config.yaml
n_experts: 16
activation: "geglu"
moe_layers: [0, 1, 2, 3, 4, 5, 6, 7, 8, 9, 10]
normalize_top_k: true
balance_bias: true
router_bias: true
vocab_size: 32768
norm: "rmsnorm"
norm_eps: 1e-05
tie_embeddings: true
lr: 0.0154
beta1: 0.93
grad_clip: 1.0
train_tokens: 325700000
steps: 4335
Below are experts of layer 2 (counted from 0) of a mixture-of-experts language model. Rows are named router (the router's row for the expert), gate (a neuron's input weights, with its number), up (a neuron's input weights, with its number) and show model dimensions 288-383. Each number is 50 + 12 x the weight over its row's rms, rounded and kept within 0 to 99.
Before each expert's rows: "comes after" lists some tokens at least twice as common just before its tokens as in all text; "mostly gets" lists some tokens that are sent to it at least half of the time. This comes from a sample of Wikipedia text that the model never trained on. Tokens count by the router's weight.

# expert 15
comes after: " ", "–", " (", "3", "4", "5"
mostly gets: " a", " an", " this", " one", " This", " Jr"
router:54 60 67 53 55 55 56 47 50 53 56 44 48 21 52 42 45 60 37 54 42 50 45 58 09 44 68 66 51 55 21 69 62 40 43 62 43 59 38 34 48 44 24 42 45 35 42 51 58 42 53 39 53 44 58 48 53 54 64 46 42 60 52 47 37 50 50 49 33 45 43 55 40 59 27 48 41 45 63 24 60 63 63 62 41 54 41 61 58 56 64 58 44 56 52 55
gate0:51 53 47 43 62 54 47 47 64 40 51 42 49 56 44 33 59 71 51 71 30 44 44 43 42 53 58 47 50 40 58 49 48 37 41 51 39 60 43 61 46 53 63 44 54 58 54 62 41 45 46 80 44 22 45 64 51 49 57 35 78 39 64 59 47 52 39 54 71 57 53 59 61 49 36 62 35 43 74 48 50 63 48 38 27 52 42 58 45 63 51 58 47 71 50 52
up0:57 63 38 47 46 58 44 53 81 46 61 45 45 57 48 49 66 68 47 56 21 40 45 44 32 72 48 47 45 46 40 30 67 44 64 52 48 51 46 49 48 47 48 43 71 41 53 55 53 46 44 70 46 26 58 62 53 65 77 32 71 29 66 49 42 52 47 65 41 56 49 57 63 45 51 51 34 55 58 50 40 59 32 53 21 59 49 54 54 52 49 68 42 59 42 53
gate1:54 49 56 46 33 60 56 60 62 76 43 49 40 41 53 66 57 54 40 48 66 78 47 47 76 36 53 23 54 43 72 74 46 27 58 58 61 55 52 44 55 63 61 48 43 60 43 57 59 44 40 39 36 59 48 27 28 29 41 47 42 55 47 52 57 49 61 26 59 56 38 43 48 66 39 54 63 41 82 37 52 45 55 42 38 28 42 52 56 57 44 47 61 60 50 61
up1:50 38 45 51 60 48 44 45 58 36 61 51 60 49 51 32 29 52 67 40 28 41 42 47 28 66 41 67 48 65 39 25 56 44 51 31 43 43 68 60 44 29 43 44 77 52 71 61 35 69 63 44 50 56 48 54 57 61 44 49 38 28 44 45 58 44 50 73 31 50 68 62 68 33 63 45 41 51 26 71 49 51 31 65 51 52 56 59 51 51 39 62 54 49 44 31
gate2:56 55 59 49 68 52 51 38 52 39 46 50 45 38 57 58 47 60 63 73 62 19 70 34 15 48 62 59 43 52 34 45 68 40 58 60 55 55 59 48 43 39 65 34 32 52 55 33 48 55 46 38 48 55 47 67 50 44 49 38 63 31 59 32 51 76 53 73 56 47 49 45 38 35 59 57 58 57 51 55 59 22 63 44 50 67 47 70 43 42 56 56 39 31 63 48
up2:38 48 40 54 27 49 35 70 43 70 59 46 55 49 41 52 57 50 50 42 40 59 38 69 84 42 29 29 53 60 70 48 37 65 52 44 54 33 53 57 38 58 43 43 57 50 60 65 55 46 40 62 50 52 52 33 45 33 42 60 39 64 58 69 52 30 48 36 44 55 56 62 56 66 43 55 23 43 37 32 52 68 20 48 41 56 60 47 46 48 53 40 81 95 26 74
gate3:33 47 57 49 39 43 42 52 46 56 31 41 58 56 48 68 24 30 32 48 55 49 58 18 69 53 47 38 41 37 40 30 60 54 49 45 41 57 37 21 52 39 36 60 73 32 27 57 32 55 54 49 65 41 67 55 42 30 53 58 58 56 50 29 24 68 54 38 42 46 53 67 48 81 29 52 17 42 72 28 47 70 50 67 41 62 41 53 49 48 49 45 35 55 63 54
up3:54 40 53 48 58 53 47 53 60 50 56 44 70 41 56 59 45 37 49 40 58 58 56 53 36 47 56 49 25 42 50 57 48 51 60 44 44 52 20 45 44 44 56 23 38 52 58 36 48 63 57 63 58 58 66 50 80 32 56 43 53 47 47 51 52 60 50 54 54 53 53 44 47 30 43 44 20 62 59 60 39 47 44 50 45 47 42 59 60 43 49 60 38 48 58 50
gate4:49 68 56 53 44 37 72 52 37 73 51 45 53 49 43 45 72 50 45 47 52 46 37 51 45 38 56 52 46 41 27 49 46 64 43 32 43 62 53 73 27 36 35 66 55 50 46 59 37 14 63 49 65 41 46 37 49 56 53 24 49 42 43 72 36 81 33 51 45 36 35 64 34 40 28 51 69 51 40 30 52 55 51 35 26 54 54 57 58 57 44 58 30 36 59 63
up4:68 41 27 49 26 38 41 49 51 42 43 52 52 38 52 48 47 55 47 51 49 70 50 63 25 61 38 66 56 53 61 42 59 41 71 63 51 52 43 31 55 49 51 61 23 38 51 70 47 62 46 60 32 55 57 40 42 26 30 52 44 43 22 49 42 28 44 57 50 46 52 39 45 53 62 52 56 39 30 68 25 62 51 55 51 46 40 28 32 47 54 49 64 67 56 54
gate5:38 34 76 63 41 42 64 44 58 74 52 37 43 44 22 51 47 45 33 46 28 31 49 46 74 43 42 65 32 54 42 28 20 45 47 79 59 59 52 59 75 46 53 44 63 41 55 23 43 65 49 48 38 42 48 47 44 51 45 47 53 55 30 72 56 41 39 73 59 51 24 47 67 41 52 60 60 54 32 47 38 41 52 48 46 44 49 43 47 55 45 21 51 60 32 40
up5:52 48 53 45 65 45 63 33 55 40 51 33 61 55 45 73 23 51 58 61 50 50 49 40 46 53 53 40 51 67 35 52 41 58 73 67 52 47 57 44 65 67 35 35 79 50 62 44 58 62 28 32 22 48 38 69 40 72 86 73 47 30 46 59 42 52 51 71 67 56 51 59 58 66 56 59 51 39 53 31 36 37 52 68 72 43 33 58 46 42 45 29 63 50 51 27
gate6:40 44 62 51 43 45 52 76 62 26 51 52 57 30 54 14 57 42 41 32 21 46 37 45 41 50 55 65 46 30 51 42 33 68 52 43 56 75 59 43 58 44 72 47 62 55 48 21 51 48 47 50 58 48 51 55 49 65 67 24 45 52 38 35 45 42 54 49 53 54 59 39 52 54 44 52 78 46 54 53 75 18 43 55 52 42 39 44 52 46 64 55 63 50 61 33
up6:46 53 69 43 37 47 48 78 54 23 57 55 45 34 48 20 49 37 48 41 20 40 34 43 36 54 62 76 38 42 54 50 23 67 54 29 54 69 50 51 58 43 62 43 67 49 45 27 65 53 42 51 64 50 57 40 58 76 61 25 53 44 38 46 31 46 47 60 56 59 59 37 51 48 39 48 63 57 62 56 51 11 50 57 59 37 45 45 46 59 65 57 62 49 67 33
gate7:43 30 68 68 52 44 58 28 43 50 59 48 59 44 24 49 45 49 56 68 37 52 36 60 25 37 50 65 29 37 66 41 50 60 29 53 52 67 25 50 43 50 34 63 51 62 41 42 59 40 85 42 49 43 64 52 59 29 72 51 51 48 38 68 37 41 11 57 69 45 49 37 40 47 44 45 52 61 65 44 50 51 58 46 43 40 55 48 28 51 42 65 47 45 65 44
up7:40 23 64 48 48 61 53 49 43 50 48 48 35 52 42 69 35 40 49 48 56 43 33 48 36 27 47 63 51 45 28 17 42 75 39 58 41 53 49 71 59 38 37 75 63 41 28 43 60 31 48 43 56 53 62 52 64 27 56 75 61 37 51 63 46 63 41 44 55 37 56 18 57 26 26 46 42 43 67 48 57 41 40 73 63 25 50 61 46 47 62 63 49 67 54 46
gate8:44 57 51 43 59 63 45 51 60 65 52 41 46 70 48 53 40 40 78 60 31 33 55 61 19 46 34 32 44 17 41 56 85 45 69 57 72 49 34 61 64 32 54 42 38 39 52 46 50 37 37 42 65 49 52 57 51 45 71 66 37 65 54 49 47 51 53 45 41 52 56 69 54 55 53 44 57 62 52 63 48 64 48 73 52 62 61 34 58 40 56 54 40 46 43 64
up8:58 54 41 53 35 46 74 60 47 52 42 64 49 34 59 67 63 64 37 52 75 75 51 40 88 60 65 46 60 86 62 52 30 49 31 58 19 56 61 51 37 50 45 45 63 53 67 41 37 53 58 54 38 44 65 51 46 33 35 43 67 34 44 45 46 54 49 44 57 53 44 53 39 49 52 64 39 34 46 33 45 53 52 44 47 40 50 47 35 50 32 46 73 49 49 46
gate9:53 66 53 69 23 41 47 40 49 52 51 49 52 54 41 40 62 50 59 36 57 23 48 45 63 42 48 59 40 50 56 56 54 57 52 57 70 46 46 50 53 44 46 45 42 43 49 58 62 21 78 40 48 24 65 54 40 63 64 37 24 45 35 32 61 60 61 67 38 39 38 61 33 47 67 67 65 41 75 49 36 50 30 44 42 33 62 82 44 54 51 67 74 46 64 53
up9:56 50 47 43 48 69 35 49 40 62 58 52 37 44 62 19 64 43 58 34 50 62 43 27 74 37 50 49 53 49 39 61 81 48 29 46 58 51 57 49 50 34 50 57 60 31 45 52 47 24 66 50 52 37 66 57 74 49 39 61 43 50 51 37 63 58 47 58 55 35 55 58 56 62 60 66 59 63 51 48 33 34 44 61 54 54 46 54 34 61 76 60 48 81 44 64
gate10:50 56 40 53 73 68 61 38 46 32 37 53 54 63 69 72 59 54 39 47 78 37 56 69 49 61 45 32 51 50 42 52 57 32 63 74 41 55 45 41 43 40 41 65 64 64 43 57 40 47 48 49 43 54 60 33 44 65 26 40 55 64 58 60 66 66 62 18 38 36 45 49 25 79 24 61 46 50 69 37 54 56 53 40 41 59 42 52 50 40 58 47 62 18 72 48
up10:55 49 36 50 64 66 61 22 46 47 35 51 49 76 67 64 36 52 41 37 72 73 44 52 50 44 45 27 57 51 30 50 62 41 59 64 37 56 52 34 56 37 37 70 57 52 58 59 48 51 42 50 42 62 48 45 47 40 20 56 48 46 57 67 75 53 59 33 45 42 50 34 40 69 30 55 39 47 48 46 41 47 60 42 44 52 46 42 44 45 59 39 58 27 78 47
gate11:47 42 42 48 50 43 44 39 38 60 50 37 51 62 42 42 72 54 56 52 57 53 59 48 23 48 49 65 54 80 58 48 48 48 64 93 33 57 32 39 38 77 52 41 54 37 61 66 43 38 48 58 63 50 46 51 41 53 75 65 37 58 74 32 27 38 62 71 44 56 42 42 87 35 55 45 46 31 69 63 51 45 37 57 53 48 63 53 59 54 57 31 56 45 54 52
up11:52 45 53 59 60 58 53 47 54 62 59 41 53 68 43 28 51 36 44 52 56 35 71 80 43 62 55 62 45 79 49 49 56 48 49 79 38 74 59 32 51 50 43 57 45 45 40 61 55 52 40 50 46 46 56 17 47 65 33 43 51 52 62 48 71 36 65 30 59 76 42 30 48 38 64 45 51 27 57 39 41 59 60 56 44 61 64 57 55 43 51 56 49 62 43 45
gate12:59 28 44 59 37 48 53 46 67 30 44 62 46 49 30 57 47 08 55 58 38 59 44 59 74 50 60 69 37 43 57 60 47 22 57 69 44 49 50 81 35 39 34 51 45 52 62 36 46 27 32 66 71 43 35 35 39 48 54 50 37 62 44 55 56 63 37 48 41 23 48 58 53 38 55 58 53 59 35 35 59 61 49 32 21 44 62 39 52 68 60 56 84 40 58 65
up12:54 57 48 43 67 32 44 60 48 47 60 43 54 54 67 56 46 99 41 50 59 42 51 45 41 67 40 26 64 59 47 45 55 47 48 38 48 51 39 20 40 39 55 54 55 51 45 57 49 56 62 45 37 55 52 74 63 50 41 52 49 36 56 29 36 12 59 35 54 59 43 41 54 60 41 45 54 37 49 58 50 36 51 79 75 50 44 57 61 45 59 37 26 39 50 41
gate13:42 65 68 69 52 47 53 20 25 55 51 54 58 58 37 43 50 51 52 68 53 44 57 49 36 52 68 42 21 43 37 54 42 63 34 39 55 47 53 49 64 66 51 62 72 60 38 37 41 24 50 70 57 52 73 41 45 49 37 46 42 47 59 35 61 66 40 39 40 81 43 52 42 53 55 49 83 63 23 26 44 54 49 69 39 36 49 50 61 40 22 35 55 54 41 58
up13:53 47 38 45 38 54 43 66 69 53 44 46 55 42 59 48 42 30 42 38 36 42 46 56 72 44 44 31 61 38 60 51 60 28 63 69 51 56 43 59 57 30 47 37 47 42 63 35 56 88 52 52 69 47 19 39 50 45 62 43 63 52 51 62 33 44 58 66 52 11 46 44 60 67 39 51 38 28 76 61 70 17 51 34 59 69 49 41 37 52 83 60 66 60 46 50
gate14:66 35 35 51 47 46 71 41 45 62 28 56 52 51 65 67 49 56 38 59 54 21 68 57 50 47 36 31 41 50 26 77 23 46 34 61 27 56 60 46 49 33 49 42 58 62 82 52 36 59 57 45 87 52 65 73 60 45 53 60 50 39 37 40 48 80 38 50 47 48 40 56 54 58 65 63 68 39 53 09 44 36 56 39 42 42 59 63 63 63 35 45 47 43 58 54
up14:71 51 56 57 85 55 53 44 45 68 57 37 45 46 48 57 65 44 63 34 53 67 29 43 56 48 55 60 50 57 38 43 39 18 39 47 50 62 34 51 50 44 53 58 61 49 59 35 27 53 46 49 31 43 41 46 53 39 68 54 50 44 56 48 63 52 33 43 36 53 37 47 45 60 50 53 71 44 40 59 37 56 61 57 53 44 56 73 47 52 38 62 37 65 29 31
gate15:48 43 42 42 74 48 57 36 47 61 77 37 49 56 57 49 39 45 40 40 63 55 55 41 65 43 50 52 36 47 32 26 61 41 51 66 32 49 46 59 54 67 67 65 64 79 58 58 43 51 60 36 66 47 61 31 65 52 52 54 61 57 43 48 42 42 48 60 45 37 41 59 45 87 64 60 47 58 49 46 37 53 69 54 43 60 52 37 43 58 44 61 44 71 48 50
up15:50 47 25 45 79 47 65 35 65 51 65 44 40 47 48 52 45 42 32 42 62 49 50 37 53 47 45 59 36 52 35 31 60 44 60 48 28 62 37 53 59 58 45 66 61 78 55 58 32 56 51 41 54 43 54 34 67 65 49 40 57 46 63 42 34 47 45 42 47 21 47 53 36 64 46 53 50 64 57 32 47 66 77 50 56 62 58 41 52 51 57 48 61 63 35 43
gate16:49 47 45 51 58 51 54 56 41 45 37 61 68 19 33 42 38 62 46 64 64 33 40 36 72 43 59 39 41 52 50 51 60 44 59 58 73 62 41 60 43 65 64 50 35 31 58 66 50 58 95 39 71 48 61 56 42 59 24 54 40 47 69 64 56 58 55 48 50 48 36 27 36 66 44 33 54 44 47 44 47 41 55 51 49 56 48 45 54 56 43 47 52 52 46 58
up16:45 70 57 49 57 60 45 59 49 55 35 45 58 41 30 42 43 65 59 59 70 23 59 43 67 48 50 52 46 48 39 56 70 41 43 51 54 50 44 34 43 62 60 68 37 34 64 56 57 58 84 47 80 58 60 54 37 52 28 45 50 61 58 45 60 48 58 35 45 50 53 23 25 47 53 39 61 64 42 46 26 46 43 34 51 50 53 51 65 61 71 58 52 53 47 51